config.toml
n_layer = 11
d_model = 256
n_experts = 40
experts_per_token = 4
d_expert = 64
d_shared_expert = 64
activation = "swiglu"
moe_layers = [1, 2, 3, 4, 5, 6, 7, 8, 9, 10]
router_score = "sigmoid"
normalize_top_k = true
routed_scale = 2.0
balance_loss = 0.00118
balance_bias = true
init_std_router = 0.0239
lr_router = 0.00182
n_head = 4
n_kv_head = 4
head_dim = 64
vocab_size = 8192
norm = "rmsnorm"
norm_place = "pre"
norm_eps = 1e-06
positions = "learned"
qk_norm = false
attn_scale = 0.125
tie_embeddings = true
parallel_block = false
init = "uniform"
init_std_qkv = 0.0312
init_std_o = 0.0
init_std_up = 0.0312
init_std_down = 0.0
optimizer = "muon_variant"
lr = 0.00991
lr_mult_o = 1.5
beta1 = 0.93
lr_head = 0.00876
grad_clip = 2.0
warmup_steps = 200
schedule = "wsd"
decay_fraction = 0.632
decay_shape = "linear"
final_lr_fraction = 0.05
batch_tokens = 131072
seq_len = 512
doc_mask = true
train_tokens = 704200000
steps = 5373
dataset = "wikipedia_en"
Below are experts of layer 4 (counted from 0) of a mixture-of-experts language model. Rows are named gate (a neuron's input weights, with its number), up (a neuron's input weights, with its number), down (a neuron's output weights, with its number) and show model dimensions 0-127. Each number is 500 + 25 x the weight over its row's rms, rounded and kept within 0 to 999. Numbers have three digits each.
Before each expert's rows: "mostly gets" lists some tokens that are sent to it at least half of the time; "raises" lists some tokens whose logits its average output raises strongly, later layers aside. This comes from a sample of Wikipedia text that the model never trained on.

# expert 16
mostly gets: " Al", " He", " New", " Le", " Co", " St"
raises: "g", "z", "x", "w"
gate0:475486556530504499521476444522463501487528488492553459453503535511516506479511532471507502510499486473478505457502455497515496492512509520529506502506499518499451508514475540501506507494501483534491445527514456515494460521507530530507462523458542477555477473514516462537545476518538472543491465495470499477500532516486514540549446479498480473500516520537490511522472488492517516539480
up0:552493516511500502504535525493492453481508513506488483490486541504501514476498501516487530491512472511497477476484481532501503558470522517505519499480493467502541503504491524472499489495488496505513483529485473500465508472498531541465515497501556499522503474518537449551510547479487502495523516482515500497559495587469511505541478539477488489489484492445503505499525486496456496506504
down0:505479485496506520468466467550494504534529536485541527497496499507485531546488486482472504493489493483472475539495444542517497480482525495486517492489539520482494502517522517525483516503482475496531491542495464501525498516478501529507548525490485499516503503496550468473514477531424491462465469523489486499548518504481487475531479535516535488537517507502550500533489508539447485516505
gate1:544476488511461503496527466483497501490518486482492484490502541503527492475443518491529521508517530519572511536505481498480516524466473494503482497513517472478505505503508506522494511474489524473502488537513517500535544478487522451508470441536515491501523521512519513476478498467450506487496541514462501476487474433523438487482504466482519488507572485497489496518456493530502470528472
up1:485529516526491500487485557509509434528492517522496499491534511485507490468502501523491520465471487521461501476486509496520535454536522512483488497497484528522472503513516488454502461502504489532543497501498477507448496470502511502456550497537488515527493452516522511491507513511483504528469540507588505498470480572512485559541500550492500482495503512462463508482519496482467516466534
down1:452485509540496482428510552466493497524507587514469529514538440481466490540498518491457478514487489469483464503514497492511478515471554508522511515485484495487508515470484516525510475487516495502493472477475507542501496513488468465564518497505499498524498495491499485508451530526493509503478506483521497486530534525477486523467508485466499520532524494508465477465532473470506489505493
gate2:485432537537490494508500485513476544462520494513510481540526491482508510473495484486510509524505522454492490455492496524509485480496531484514521502531505460521505501512486495511516540499492497517489503510517453500512513480480536494513495501500515518533485475517496471496465498473502521552548548510492498480484541540482487485499483461485508449510493482475505503492501495483536506478526
up2:470516471478558503532492480527503535483496544513476515492473476490535489502498451483500529495555517462490506515504517474477520527510469496516492497510484493502535504475514548526502517490516519475459486508453492486513574470496491501490495474498476485450490519521489530469494517519469443460505458501547497454531474431482525491464523528518491506499514493511478499466504493483468516533485
down2:513519502527480509489449483483514501464480514486479530443464488473491504476576507495499520512486483527507501532535533520488475484490493465491487519495482480522500498505521477526462490482518490519504501494511549450519522503502534513490441457475537494509481414504461432467487465438464487494484473505476543477524524471509501511486464488464517503489550553489494453519526522523465485458463
gate3:493519487473491514519510460522515524515501519437503491532534500490508519507474511465490547454489506511493498502497521517498490467535499474521513504487499438586500521449540531469500487503491483485488498513507526496514442469474508469501500497507535512510415513481528585519505545503501502492494464508528504477500527492549508530509511496444508538508494520493511510483523480508517491506483
up3:485462516527454497499488520489482455543511479522489518477472495542463480518545470530500501525516542505526494525510513472481443530491470479512433496501493504501486505536509486459513475501503517493493527510467476488494540489524498493489502475501496495521472539551522483463486457471466524529494477501520507505545482513497491492487500521577511497486503495486477502512477505490537519502469
down3:500496544471486436493503497499492555508489507537473521492516470494488487479525519527486505475501453468561468502485482479506521499476507462467478493448519527487488530477490489506538467502501523528518483464497505500533486508470476481476486521461459462484482489506498459468511495505432485496524520482465491467504454489476494502476455498502500523457521529491504546496520439467522517515493
gate4:440497452507508507537506517497532562535509497528528496489482476455525541522556539558532543502494479488499451512501518501475506495488477475472551492502507494516491497477518462521530440478482503515502537498467513509491488488466540505527493508466495504510463483516515540536500503497552484471513474490515505491516532518476540504468527434484497513495466505490500514502512480469578566479519
up4:532539525470519488477494485476490473499511507511499511478502491491509552512500493445508503540489534525528509512498534497544489492488491515500465498489497443479547497496480515507491539542520492505507513519521488495522467484511523464512517437493526484499521491509532523478486483442508498535514482495522497515536474481506473454470492498519502505500498507485536517506488499507492436513507
down4:506498504518517512468528482481489495479509527523496505464465523512471527503468525467492477529473534454540490496520465514457513467516465486501465560481506482520536544458487529502499507514505536488498501553482480519534546494517522496533493479494504509487511474478517521472520529526525548488540496508501500520496519504503500496501460487494518476510480509521452511490575488531491459455524
gate5:540515528525496516450535439496522466489504513529481480539491525559492510455482515498532523511472490512499531522502542516503521500487492507502479498498487483498485493475497498504475529491500507517484514449490495508504486490525532502551521423543504502471478492510495487495488521538502536566510469510481493500459472547478495517512526509523476491489506503502515484506508489518508480504496
up5:435518477533517501483455527546515566488485469516487459430502466498523542513499501492558502502517519478515475486506464518473483467473547495478533512471507533518540504517518509510498501522496486470476495485527479497528470534465528455476510542463535495487500487492490541531514445466501485500492529493531514513523517450519510472518503477510504466497531516485523501535500508463536528508531
down5:493502549490487516543527529508504433516449524502489473521495523527522547524482461494535480502477498521460491438518495512454475484498458509462508536516512503506460499474475489507496509484503535499445496501538466502479519534516513508532510507541489447498493471534528539489530556497526462477503536502500500472506534460476506489515519460514458551490497519485520502500496485499450455468526
gate6:450495523515485514505451526505544473474494517501485515512485503526461519489482478514476496514525516507534469493512483528499496508486529536507468492533485470467517490581484510464497495501494484444493451549511472509499531483468527520486522524476513509505510485509512530461486478526497472508494507506516512475479510494496492508523493463527531493507458546487503498489550509515523482464509
up6:475534431550526502512483508518475495485508493505531542512516532538523492504525476470449498510507503519474444496495469475486450522528537504495506495479490498508513506487518490470478461477505498526493520559504520493502541447490501508507507499504549521515533498515528510494527458469497477478468505497497501450534490525466469500508485536533504495494501462485517509507470490498486484490477
down6:510503476504523507502485470473500556474479488504545500517469470511524509517433531487472489495470507483512468512458496474528480504528456460483488501443540455491518499487500459544495500478548494519520529472512467494519519462502498540471497478526546471472456488529504509478501524506499485483467494495532487475531497506491535489504458532494482507523509499515473552504494480490452507479446
gate7:503468516480531510495535438505528508483509470437502497501521517536521539475469518502482521492486485479486482542501526498522519495501496464471483488524489544524523492448492530469493506492509514467517543521513557513499477532475468516539484472503503484510460539455550473505496456498508487495485474501464509507484477498546535462470508499450503489487502512514486514467520485498524501577495
up7:575482470511498496520480456467489443462516493487494447484518521482499493510460469504503476488490530523488496510486460480514512481477470440503505506516502511521518505476517490456498502507500513536554543486498520517504512475466503501525514485536450501525474500514488479468519432482522498530430468513508503468529497530544524493468478523499524485501552507478470506460527468512528497545476
down7:521520500501502559448532505510473544492521520509492516508495505525477469521495514464495517562511512535502474511492517478495536513488490518470490542458497537519521533495493478502560495553491519536533575487500526473506514546504508506472473479507528505520500508474508483525461469483486514507495456516456478495551468476497516502459509499452522487510469499476519468507488524532484501519539
gate8:524474521483504498468535491502511520491507519528462482441501494457536532463488517521551511523462515504499506478510503517497469466495478452481490498482502509521430504511453464510495459468512495482479494494485561514477516497529477467464502496533485503521519520489509459527531487489533520467470436491491490522466515505510503466519498526516503477487501508527526494530504483475486496508521
up8:524462519512477490513474535484466541500517509512502519511501473502518497507516522500460544492518491513536523517493489489427499516489488455540500499526512486540485512542542501503476477483507479479510527501492455509511487506517526494482471450521479499556490547497438482522525489505484495552432487497520508500490515492471472479467458502550511489492508478476489503513504505478473489440521
down8:528467569488517473487509505522515492503495529504495494481516513500496487495529516504482491468496503505523514458447484555522543513532482520480500503491473508510493533477467514517476500477496528485505517493509524512499480504489543516507503500513514475475501522495441493502493524520518492541472485490479457440491490530499458544472486529500496488548540464495532501510448496494522462479536
gate9:542521515495514504478484524528505509541482483464494497479551504478529517475546495459448491513490514484503472555514525509492537457494518545483471508491494491521528478535460479457515554523509500480493467510485475492498511492510517489443522476442535512488467520522541484504540496464474557512577508506523484445506489458498508512528485483480499503507525516513475497486522500492535471518471
up9:454498490530461486516501500517507461502521491498483510517498466460482528538495513460495490492495448514549548516488446495499492475480492540510520507494510487528493505480546512559494445456518508499499487494485514497522533464491516472530475515480447501479463523512475517491469505515494488463520478499518499512520504525543508455475467483497507490498421466472477487509469496500519508465498
down9:535494495494480498510501518496477494520513490514454516494530517477519527502489529520511515495542527477543486513498462509545501475491512519497496512488499487520498469519460492487504504478482553475496501535490520515475536496486531520477466518512514485528484487504511549487524511512490508505492488478485519493517546528515507486515543506514480492486451475488465505480538472486512531502477
gate10:521495493529527512544479485497517460507511510478490472456447462498474493450463419559539511530540486522477523492489498488510504519513511485493489490466481490478527501518460482502505492511498495510450510482499490490542496509493526506518457508496450496468565505506526503500523529521486487498501494499459506488478445493514508533518451503483488489492499495489517485504486478508537499524527
up10:543501498526487485472592492467488504480507520509463539534507500491516460512506505457483489486461473470551457449511473534493478515524500483513461485511526512521537502483502491506541523496497511480516491478490452514475489508540510528470501469495479486566512520518516521464422480546475459474472476503512489524520529456456500543522492514514493515510505506483443506511469498504490492484502
down10:482545501509497487510468496508491467491528495539541502476505488489483559515498529538487482468483469494545483510512512498468536529512454490429461488477537436496483535491510493491473450496494497496531535480499490487503487484494468520519495520554491523502487505481454498546495447521515490516454534481505527505451485486458511533520538539495457486507522512521516553455485471520489514518477
gate11:470454533557502500521489495459546486504503441511483515499499488517499492473496521492564497514490515517528474535495528591513534525549483503518477504524498536437516488484502499513500502535497512518494488486510545511488521554509513478488499507493520504521492488478479492522493485499513492461519496481447509491486554522508461536494491553540527501511509495516511500489451487495488522521458
up11:498549471477478506483510479548450520512480538502493506530537527506515468553421510477472511492498488489548503503498505476516478447469510524465481512539507506484442504486511484516512547456494530487495514502546464513512465513517538502502515516524496503517540474573494464540487559478539508533509494505478505524539525501507476509536517464462466482495476503486517491515495520533475474503504
down11:524514506499509497506514495513486457463463461495519511518553513475509490472487538501481523482481519553512491510456474497490535472479498481468485494492512501484490515504474498522492438512471473459472544456466480502523530516540511535466496522463492491498500530529511530545480472472484491491494489469493483468528508506482493522479526525472483465536502492476502458496507526555525497516527
gate12:469537476483512480487486538482487493473517490497470516510516551489474502492495511455530487493515508483498530471515465508511511468468457470510505501528504447489480500523501486487518471561516501464501524511497497493516466457513485499500490490478519522525482556527499505499504519454520493509509437475495511493486562490559536423453506454450510506516522539494471502492511502491504496490509
up12:482488482476516512503441498517457492521497506507565506511492524466512514509465533487559492496511499506513482502485527564524482497523548489504504507541500521490514489500499494481521514537491512507490473492519484507463564495528522475524488509496486502517453496498518511594498483488478511479515474508520491478525541530531512482491496508503502475501456458500512498513488480511533518517513
down12:471422508485477514517520497486530519509519532467521506491478480492533513488513487519546490487488476499534550467469492469528522452521503504496505504498505485503475503492518478497498530525483508475484521508490455476526499476499500466536464505525547469454468459504519502497523524482526468508476477487531468487490495544525491505458524492464507487500485512537456534501528486512499499476498
gate13:481499456510488495539489491466499451486495488493523516474513533467523554506505495511519483485506493518440446475501501516524524505436474469531559507501491467559513505479473491509484508484479506495532505505521492500505469495469547530521475479497497478462490466490540536493559475495490509518506465511491505485496515528516530521491482452533497475501507519499551487513485503511537557510494
up13:517501538547480500481482506513488467513515480450516493480490492496488512506511476487491474510480479494514493518495537531512517540472496478470485516500492507518479507509541541504491476517491504461485528472473529500529485534476526501504481493485566506474481470513493548475510488543485512508485484503494499489545512480487525523475539497518499494500532541503487499529515490475511531516495
down13:485512526531532488542532503494513482531524522501493510490544506463534514505496513479519511565485511484534499504524486536489497538503483494425548524486541469498516532487524554498542445519509510451502510532538479467488518502543472460506534511474455487529482492463478526547433490465499541484495510500460526535489509491511532508471493543507474516510522494516506502536493470493539501489474
gate14:498501522488494490481485473531478474479509489479524478499519519520546499508502520501522494486508525463467465514494515455504479483455489516491516499458477478553480512451497494539504486491498482473466498501467515493501480484501515483431521442528501497492482471498522514501545456470481502509518500514490497525502506511536527472486501521456490488493497492520511481510541496505528462486494
up14:513481512522533504514521497499515475495493465508486501492517485474520483507497513519481513509543497480536531507499522521507533514489457463515477506504512512521527499568506498490505530510503498484481527499542491492528496475496498524523514517447515490539448523530492469532463507494508498514501482505538485505505489529508506513495506537522521467502457512507525505475500484477553530501495
down14:503545534496495502504535503502488540510513467515520489521497518522487492459493479446521502443488504518514471487542456483516466480521523469522515462496570528465511500431537506512456509485528472507516476475511467439475484503550520521521490495519471491466547523497456509509538511466494503520485470483509552526549482493482514505500496522474470519536501486528508472543469502516468528488541
gate15:515529500523494500458489516478459520486497558528529478478497522518443493478466553476550465497472476517494479490494486524497496505495546465535469498564506460497520503480457529506523508499492508459460498506457489516517508566474498475472503473506496484464504532497483478567507505515508489473524541517533503461466519470487520523515482528538509494512518483506504481510477476518477488557556
up15:475561499507498497517510461458497472475494480529540484428533509478507474480472569487518510475452543499493529480494493532499494490465516485547464491539498498480497508481481515506507556500490505506490478531460497509505480505484473467514503502494522510499513502513526445545486496440534487463495497535511503495494478503481495507517506519497541497504517499512544491518484489484489463524530
down15:493490497509505479476461521502451459517496461506501519486474497525532479502469536442501513503547508491438499544548468432472504437515494502499546535511502508530511491543547483472506493532561476549489460502483425487500511469501482533522482509487477505497507479438506564473495518499489508476483544518490518515488478510488490480504489489511549504497483514503533472488511513493518529489497
gate16:502502461533502493492490440489501533512511537483528463544549506487499523471475507525502460487487481533538528462504454511536506556479500486504480518487493480467508499503500483492506506526503494522471527524509529501499501517483503473528527469493515497520453499464498473464500489465532469515521515504457490541480477519506522467492471515508486502508508523468534515506454490541483476515512
up16:496510511505484490491493499468513445445489457515494489456496513516469499507521544516551502488514512546494511481487499510506519515501496523501493502532503465523510500531500532536500469484496500483504496511516506504513528470497492520517471501570459494465482453523446569516490463485458476514490508520501508501546545459506496520500505487533505510492490501508468502458483497479518479450484
down16:457501500516535534481490500494494538469486491488510487488478498540535501526474495488555496448459510527485521461465511503451512541511500490498475502491496475454526440474492489503484487478534523472485466499497528541487537513501484506508473444501483514470491485489502538509526489541523484480530480453505441521521446519512491483493492492488527488492498527501485456499493517484462520491513
gate17:481528470508502490488481505487507459517493485490507498488491521493491498474521508516524471483521519522511498559498483515515455486521481431466462504485489497541469489466489529511512478484488495467468514461506485499499527485515506529554489484522469513468494503504457512497438552484543468499484457491509512512503492500526498445515519532503488489509493476474483516476552484518564538500545
up17:430505478483493494497469515504516446447476514486456522496477491508520505501488500478525488502511514573529521510503501486528488498496500476484477504468491464502492490492527512514511495476505501525467544494515474494522541451503533527489507477483477513494495494497467512490486492500532437491477476496494502529497571496537475465522503533522488518503474484490529513506535489509580519513499
down17:524491505466527485509471510451501477510511532506480469449463546482497486456529439514469520495478508518504510499535516517457526486494515490485479460489492484589521514499480532481543500481500515462513473515479507508499502550487454488526491478491501523527515439502506502485465527512494532498490527542499521474507482476502480545508534484546516483511453492526505554537461477479520510517523
gate18:551524489524497492513524467470482484477493501498504485503482511557472472504499503510481522469504405523505549522512496487516491493512467505517489506478495476504501497468498531434516476450517491533485480523488544490515508495471512525487497486501484503460503512529560517468472476498491494509485503507521493467527455523508523489518459493525494506498481453527534515473475499515461492505488
up18:525528471445502499498492493481459506549512499514494510507465506485487535492491519490506455477514517511514471493505482513510501520490480564507525497491491472505499507537484502477508458522501481531455478492476489500514518432490535512460532509524488497538439517489462527461482442501524484515493451487530492457502511519491537562531467488521491479481490506465504503501487501511489516476551
down18:469487528489470479541463517510454507521461482491493529437484489491525534489480485525493469497493526579513494492476502521509521534510556518497464486495506464531511484522489546489498551479477504512470477495542518534492520474559551499509509502487501498507485521535545487525463542522552518509503508493453534459499477455497505535461493507511524476523499505484481512490512524509474505504500
gate19:472463512478524489460471540502546466501521505523542509463521495519550516505458515539494519488509498507554538449500486537487544499517519528490487510448498504482500491518475485531534509536500503446504501529513487501495550524510536483470504514508545508507510527490498479534518504501488476510539503479526495529499491500491500509498474545453520492512501485518450515477511490469491533465498
up19:523531508479533510524468503476551495509510511485533496494490523501486488470538483475447495499493498496474520520501495487513502482510477449490475509431504493462526495502503467478500535529511504500522524490509510500529500473489513515490510503424491506584490533452526472453489481492501524546516521512524500453494473513496534534463491471506511487505545494510453503454534510496470491483495
down19:493532473498491473553516494554513488511554487466515505473528484513486491520474478538453504470490517490471526530512474479520476518474487532558507516481510531515488519521528571462508496476532469479513495535501491473532504515475463521514480519493466551495509511503438481482542491517502517514464475513498481516476518492539511486533502521538528456547476471455505492496474450485536488501456
gate20:476449473537513502473464477488485508454506505450489488481506492484521511492510518499516521515515512473519449499494456483518474480507472451510505511493468481496498501484435473515492502507510504486473507442519516510442451480522505516498500527427487498457482508532517513534512446469510494478522445507496507469442497518472531468526510482501494501506494472517537487528541496490547523475468
up20:550502505522515499507510533525501544538493545529508490522463487480494472466505446505482493495486474474482510505515506510488535500448519523472476483517514479547459507507521528490486513556495501477439516518468519491552505497511484509494482471497503491491471507490468504517513555503494512503483552502515510471539518508492507478489505441508499563497489536522476521526424500502501505538490
down20:485482505503487500497522471501467526493534500534516518550471511515484497507557539491532501458529494501513512505512476483497514503497560504538465455470496528496498479487493475469487541521500533506499502551476512499532488502500549494500491490494505513476483498557493465478439496466481486474500524473528536487480528503534465520495462494544535540487478548537500566469517495512507563480504
gate21:485519518505499512507484512482512457545500464497512511505471520440534545467528492499466485488442502513541473494492491477518559492463489543480496484522511502512445502538454488453541491522502498467501523518483553502497471527472493487496502441475479499509465517515468546473476501496492536535480461524536510495506519492451475533504488489528478491501481519490498491484534504503527516498502
up21:485465508480548502461426520444531537515495486524524507519466440484475483517514473475518525499499523493496532473508506488468544525492525540473485513506498545496500510512469468478477489495488505484491483514475478516484506532484540510552454521508540499475504517547508533509507519494508507575495483485502487491529504517492463495531518513482507485493487509495468502528467499487461503563487
down21:533520460499467469516500494552491484464509470474507508490494456526513479509522503462542477541487496479483507502506500518508500474521540460496512532488488541497519483482541465476451506518474471523503470503488490484479493513492465487524523476479501486481506523518494471490542531474513477500513482475498505502478482541500519522499561518500502510490503513501473510503469558473499484546503
gate22:498501511541491501516442477479464513538494467483489521496513492517536517511517538474493493500475475452435559490503473510521508514495539501514519493503473515550470487469518454529525475510505479517471517494521494505538476490520504515526518530466515507559521492506507503549563507455535480505509529499478501502497529486501515511518498505516523547510533504498499505484521488520530489497503
up22:547513522463467507517496534469492501521507493516495481483510506479475474499537584471509438492505509514554465478492508473506520462506512507525503508539519504468494507540506508517477485506509482525493460515536460495495494448521476474480519475545462478529506464528478512498521503486456471540521491514485509494450505507558463565520485490531522502504510512486458498513472481500484506531468
down22:489505515519463528516473499487532521503532486494530466517517500489519458511508483452518501528498514511510489490463512508445512544464484449463500478579506526458512545504485515520496509524498483459465562521500504513461482487468467478518488521530516493471498537530540463564522509501530516480508538449454493537485491515484518516460475505489487478516517504588492495529506502512490503510506
gate23:475514541509499495500487447469502503460506461560526499479487534479525505530497545488551484501518479525554520532498481471490510478467482581482495505489490531521480498482487521476501525478500506524478497506493460482524503566490526491474488536504515497562487478484535506529523475464523492533522505495508490479502470479469511521510483481492495478504501511486489500516478479502503539475488
up23:481511475484509510495444496507501493534488453477470506463491536479487500448522506486515447513494517430469497508511483488476478516492512483495533508487509494517496507493485453479510510494491487486503491556508459517437528508528510500455535507483525509520490500506511474452497446514482502496541519517532505485477490504467489550528490492517488488504529535518501491467498516487487511541510
down23:499515472407561575474517482482457509492500525545527515537477493505504479490506487475475507490536455512495531498477508481499523452515542469470511490508509531450496501530520506536483466524455477467476479492497515508491513490484501478488508478484514500488497493500471486476503486451483521547502525494483499509511470517485473502483522535490480518521499481494491460522505513573504499497489
gate24:510475531533464505445481476500468491476498503521475510496509476469488502521505466509486483492505509465531514514482501526490496482489533494465472512470502510494505507534537497536489477497493496459543533469509501505500483467474515472520515497447506493476516494503537548498442540476495516521482467485512501500513517442496515472515510476511507519508468499454508512532509498511509522520501
up24:478518518459537505515495472471517485536525483450521484505495497557502485473503470512474507493522518522486460493493479547512503483509490477495493489443515499490485507520516517451482534531500477541486468510480517486534514489517476485524542473501493504553476494481497476452509461539469464513484474509501494447510489497519469549497507495496492550505570498480477511487489492499520473527512
down24:480500488527511489542460549533498497463515482514523461500507527494489502534480507507528516504464511511527476489458494503501498550528478483515475513464529513554520498488528487491486503511504483481525529489511516551515469459487529482529501511500479508497463519530534541509487511536494470512537480495449478447511520487516505503503461444502493509486504451497473516479534492502476493474499
gate25:525511505495563504510465517480522534515496491520507461463464507502484494475521534492554479519510475469472546459502524460521472504518517514482507500509486501518529497476456474491506537470509494499488475504499470512537439514491497495462491499503531512513533490523553423519486495441488502480518508502471488510495498528462491496505523525515511477493524512517529498490499510512482485510490
up25:486513504505503497504537468519506523486496508484518467525483474521434476483501497541490487494450496457512487521507473519484472487498507498508508505499514502504480504477550478509490529510506498549534442493509538498477528509492525495502451519515513489526458487460489445517507513520513522482481530491564503499538488502518484478509491494480472485498531480497486488520508503500498465500533
down25:505511491462552489477470528515521495500492522545476491481456544527512525491515487467504496509547512535465529473503548485516508489490495525518500498501516486521495519510476483486493515454536477476485520524501453506521475528486449513457559443515479513493526516493521573506521498524524527512493519514469488507456467484463530475489493520515550523481456507491529521455488569506473461521479
gate26:503526540511512495507499483498530464491480470514508476534524497511469558519521534482508491506551465499485492509501482508477500513476523506517495508521516503518446499471475499514488495500503477564462481481530507499474535508514534490482522548473495523513512436484542482523556492466480524494506504512499491491467503556460514476493503502508473515497497535523528504482450494528504509545513
up26:568486522537509501521495518505506498514509483482520499570459465502492479500466443479468542487525484541492580503510522511527479536459489466506528488491497437481565504511487504492484462518495494531513510505499487495497516440514496495488454475454484482501497517516463494485458537503484504511496516508512502530494526482546522468453495500481522472492483497473530493489495498502505486460455
down26:518503508529528500525526478497502477471489535515474461483511469505477428485490521499539527486513464505481489507524523488501496518501450495470506448491487520524464480530525482499500493486543465434535508484471486501514467554519492483528547527494446490496452529516517548556499502487509486490530497516502567497469479494502494492488525491494470520526499554495494486502491413468497471529504
gate27:488491496515473495497435452506534536508496477487454517506503490430529518496487529494495466504505464496539498527509496501490504512480498491501496488523494492472512500501504500551515496466499505505488491537557545496469513510475521509482507513545518490538486455523438502495493495503479510498553468496484509519508514496539471469538524480523499505505534501507491487474490491497484517524537
up27:545476540443499488485511516481501481540503514499576497504460494545457485497507562506492473504463530492506494457502472513496490471558486504511503516513506500543474505479533487447513470525496508523479507475449490501521509474511500499549501456521480500502531510489550504503544524517513507431481542485481490499460503519494547472498473515479481514494528510492506522538458494503470468516484
down27:487527478529458478472524476492481510515481499517488460483508475501516494497511536525518525500435562525507471450479495488481471478455476503501526467500515509513478469495491455528498506517506506481473529491475499510495521502552479467504501479447494483488479518489475454521522531497538494498531501471518472503459515495472492521532467523444492464434503474512506536529515489480516518448489
gate28:473518490537504498472508490476522470486488528481526473498530534497516520498548483445500522448534504534544429456499472536484533508502522486470497503556491491471491505450489482525488496515503478485480520486486538498519498497537493456511485533502483487488508507480471538517501486523543497532512485506520505525466533529514478493480470517468490502494496514528526494507474494495521497574455
up28:477496482512521507488449513443504477493489471511503464472518490474524500549542510463529497486532501534525451460487487526477479517487508513481532494515493522479546496478487445539493479508499494506488516480497458505484492500503490488502486509508527496503485514490491485498546534503547495540534475501516507562504490492529486483537501530474496486502525514498555505455465483480520495508513
down28:538536487520496465488493490495517522477516491519520512473540534473507517503558491515532569487501544518511508480445508499448493511552499515467483525523535458533459518489473468561473465497531475537494504509492484512511501484501532486477482531521467500472523491524514511523509488492476513507474495484513479539539491492461487522482495483489495488480514486515507493521495533528507489507489
gate29:473472533484484494493566535561456541507506504478490462518499476474527543479534502496482482509463517493516488505504447499524504453463476472519514514441493460535459506503499501520509475514507518477522498484478521497496508500496503486500505486484433505498454527543475537565535511489507490517465474510515498464453533519517440484529486520480512492516514465506482500520503493496503457510473
up29:491505459455500506504510534526492495521473543541467529497499518461475510562530480512531518526531493507528517531501490484508488458515459497508547501514517456525523499430490517487500521470489522470549479510465471506509522474486529522504502537523508512502516509508486513486521492465560488485524507508529493447555475474493497545481497481541508531490482515480486498500485495504454473493456
down29:477495549466476513550482500438510507509480483498520499493471501542505461487502500526491486506470476521498491509513462507545516554518503505506497530527483490502499559496515493500490470510481524503530509477494478456517484470535517503486580489539513463507494511509482533443523475530470520479506481515471505571462483486473490495534471536518505518474462498488486488518553472509488465530486
gate30:540541496542527508543539584486524498474513508493508519514523527519491474474452474524488494491488491459492477490491524516493478528505490481527483487510494487515501500509498503475518500481489516516497500503474508507537483537501497457528503442473449490458493502541513500454464488497531474484461491509479505449517500530524518481500483527476523448503546483461474495490482476517525477515529
up30:491457481496499490497476488527572460532504437458493499526496482494501517475498509507516529512515499470471483502512503504488499489432477446502538500455503529470549501485517483500511468509506469527481517499531474509504505465492518548477492522481522488506478460475537495500523465511454511509476532504497498527523465558515482500477493453517497523496537507529475500466495486482529536504538
down30:497521472504485482452477496473497517457516512515486538507502515527464501511527520508502487532461467486498461499491521525460499468532504500486485497481498527536522540466504498521479505498502524509560554481473540510491481498494511522542554504464468554429501465486524496491530509507511529498541516475539502489470492480472473476525485495491498537528541534536513521497478499537503466479477
gate31:480534498513578497445540537468546502515509553494512480534512507526513548473528474525487512492462552520502484462493472539487481490515493517504518494552500531485490509489546509498505474439500498514518492500484463504503507530524552513504501546511508516527478457472488510476545453465517497483511491496509516518482494509471500518551523506457516513507483493494453496466526482478501500492500
up31:486499504503542505475489506426467508493517568465489517526486543502524554508497487502493480533471555515487501506494517552481475525512516512509534504528485539505532512521516458513493505452505498527498471446491464504508510499522514436474505459539520516537494440446485476499517490451503536493483498498507505528468539504456532473552516525460525474507502483516464499481527494456480492504512
down31:511544517505525503484516513507476476490534502531518496555526563517452507516486485497495502453469515520490520511515493490531479484454537493515544486541466471466519499527498499494511503486472501536472458532497491519503542458474512468472508465486513532534517550490513476478477484471481524496486500496475490526509507501458501489470523490516550506506497524511476501523538526480497516507484
gate32:488497522505469505506480493553535497509499493528495508520541552515556498484511478517481503480486528484507494490510491509469452480495501466515465504461512482493509503526506573505523499472486491503526505454508502498508538467498456494504516480476489501453499482496463497500482517507497467521511508494512497477507561486515503483448514477519497519500453513461526517495470515497530504473545
up32:484559504501505486475493529500480450472498549494475541548471533476523535522448483493482508464495528532493496507494489514531482534530525548475517486478488461485479483533526462517474469498498487487536473489480487512513525491504514491495510486517506497514519505527472501496427493495507511526513480491515500489516522483506470472585491477462492503502477523478470492497509507486500513482501
down32:499502504507521499507510478490531501478529505501501491530492483514521511584446489501477498454488486505489495547491475465523502501508528504471491489495488481506508517461462490515505502459512478517541478514448528490506473480548497472487485541493509487465504511523512493520514490495476448514477516507531495481476472513487500526508452542525513503498540486506510490488517474476530516457471
gate33:483501508504418498469501492518541483455498514462518485468535533439509518456554497496497525525481499515525508497498509489464483498501539492512511507496527508546479502488500493518517537491491508508470528495505486494487512512513492482517504529501487481451510490527520510486473494532531480514516459510513490471523497489443528525500510525461516530509432508514513520487463477526537529496472
up33:477548515457480507498503492522537471513514497525550530452566542437525484496474510497536485501484529502509500495492513485461495479442493499510502509473506522490490513499521539551535507498485490517476513467514525503489470495496497487544472507500506505483511481482476507496521487582491508534442474508486495529485437444478504514493527479536482508499511510520513512511487495520510505512483
down33:482490521513497508455525464493513489470520503544537480494496493557463504486495536524539500505505495503500493557462481526476504517512452473502519493504554507552491471496443493486468513491472500488503548480510500514495530489508478503515483524523448479503505465465503515550490548464491512483527460472507482501503471531541515539511463514470504519515529450522438518492505461465487519505517
gate34:471490505519507486492451496491540510508521477517525505519513480543512549512489514500526514486505491516487503489491520506508515493481499528502500489484492501496515496481522521562499489488500498481490499500498536495471518454520534515545442518506556475502481487494440475494477482475507494470515445513482487502417522543498557501465503521450498523507470513487482496502454492529544533469494
up34:511481518504511514508529515515536534491493490539509441554467478476489532467536459486495478503493489486517513540504477489423523474528517488495513500535505504489522500511506481461499488473490492510495509469475504499513448555477486500447514562510502516548501515458519514490492545531494515506497495491464508433542453488525462517491507486544520491490516511503519499484537490481440503545527
down34:524494509536499498513541475538471470492485510504501505551494461472518461488532532466505506474503493450529493494525493547468517487509500463528482521541543486487479503469516457476501491488517519504448475515486520506509509533476500493540487501514503473516491511516551493480492529517516481517504513491507525478507500521543468476528477468468535528472521498510544505488467466504521492494511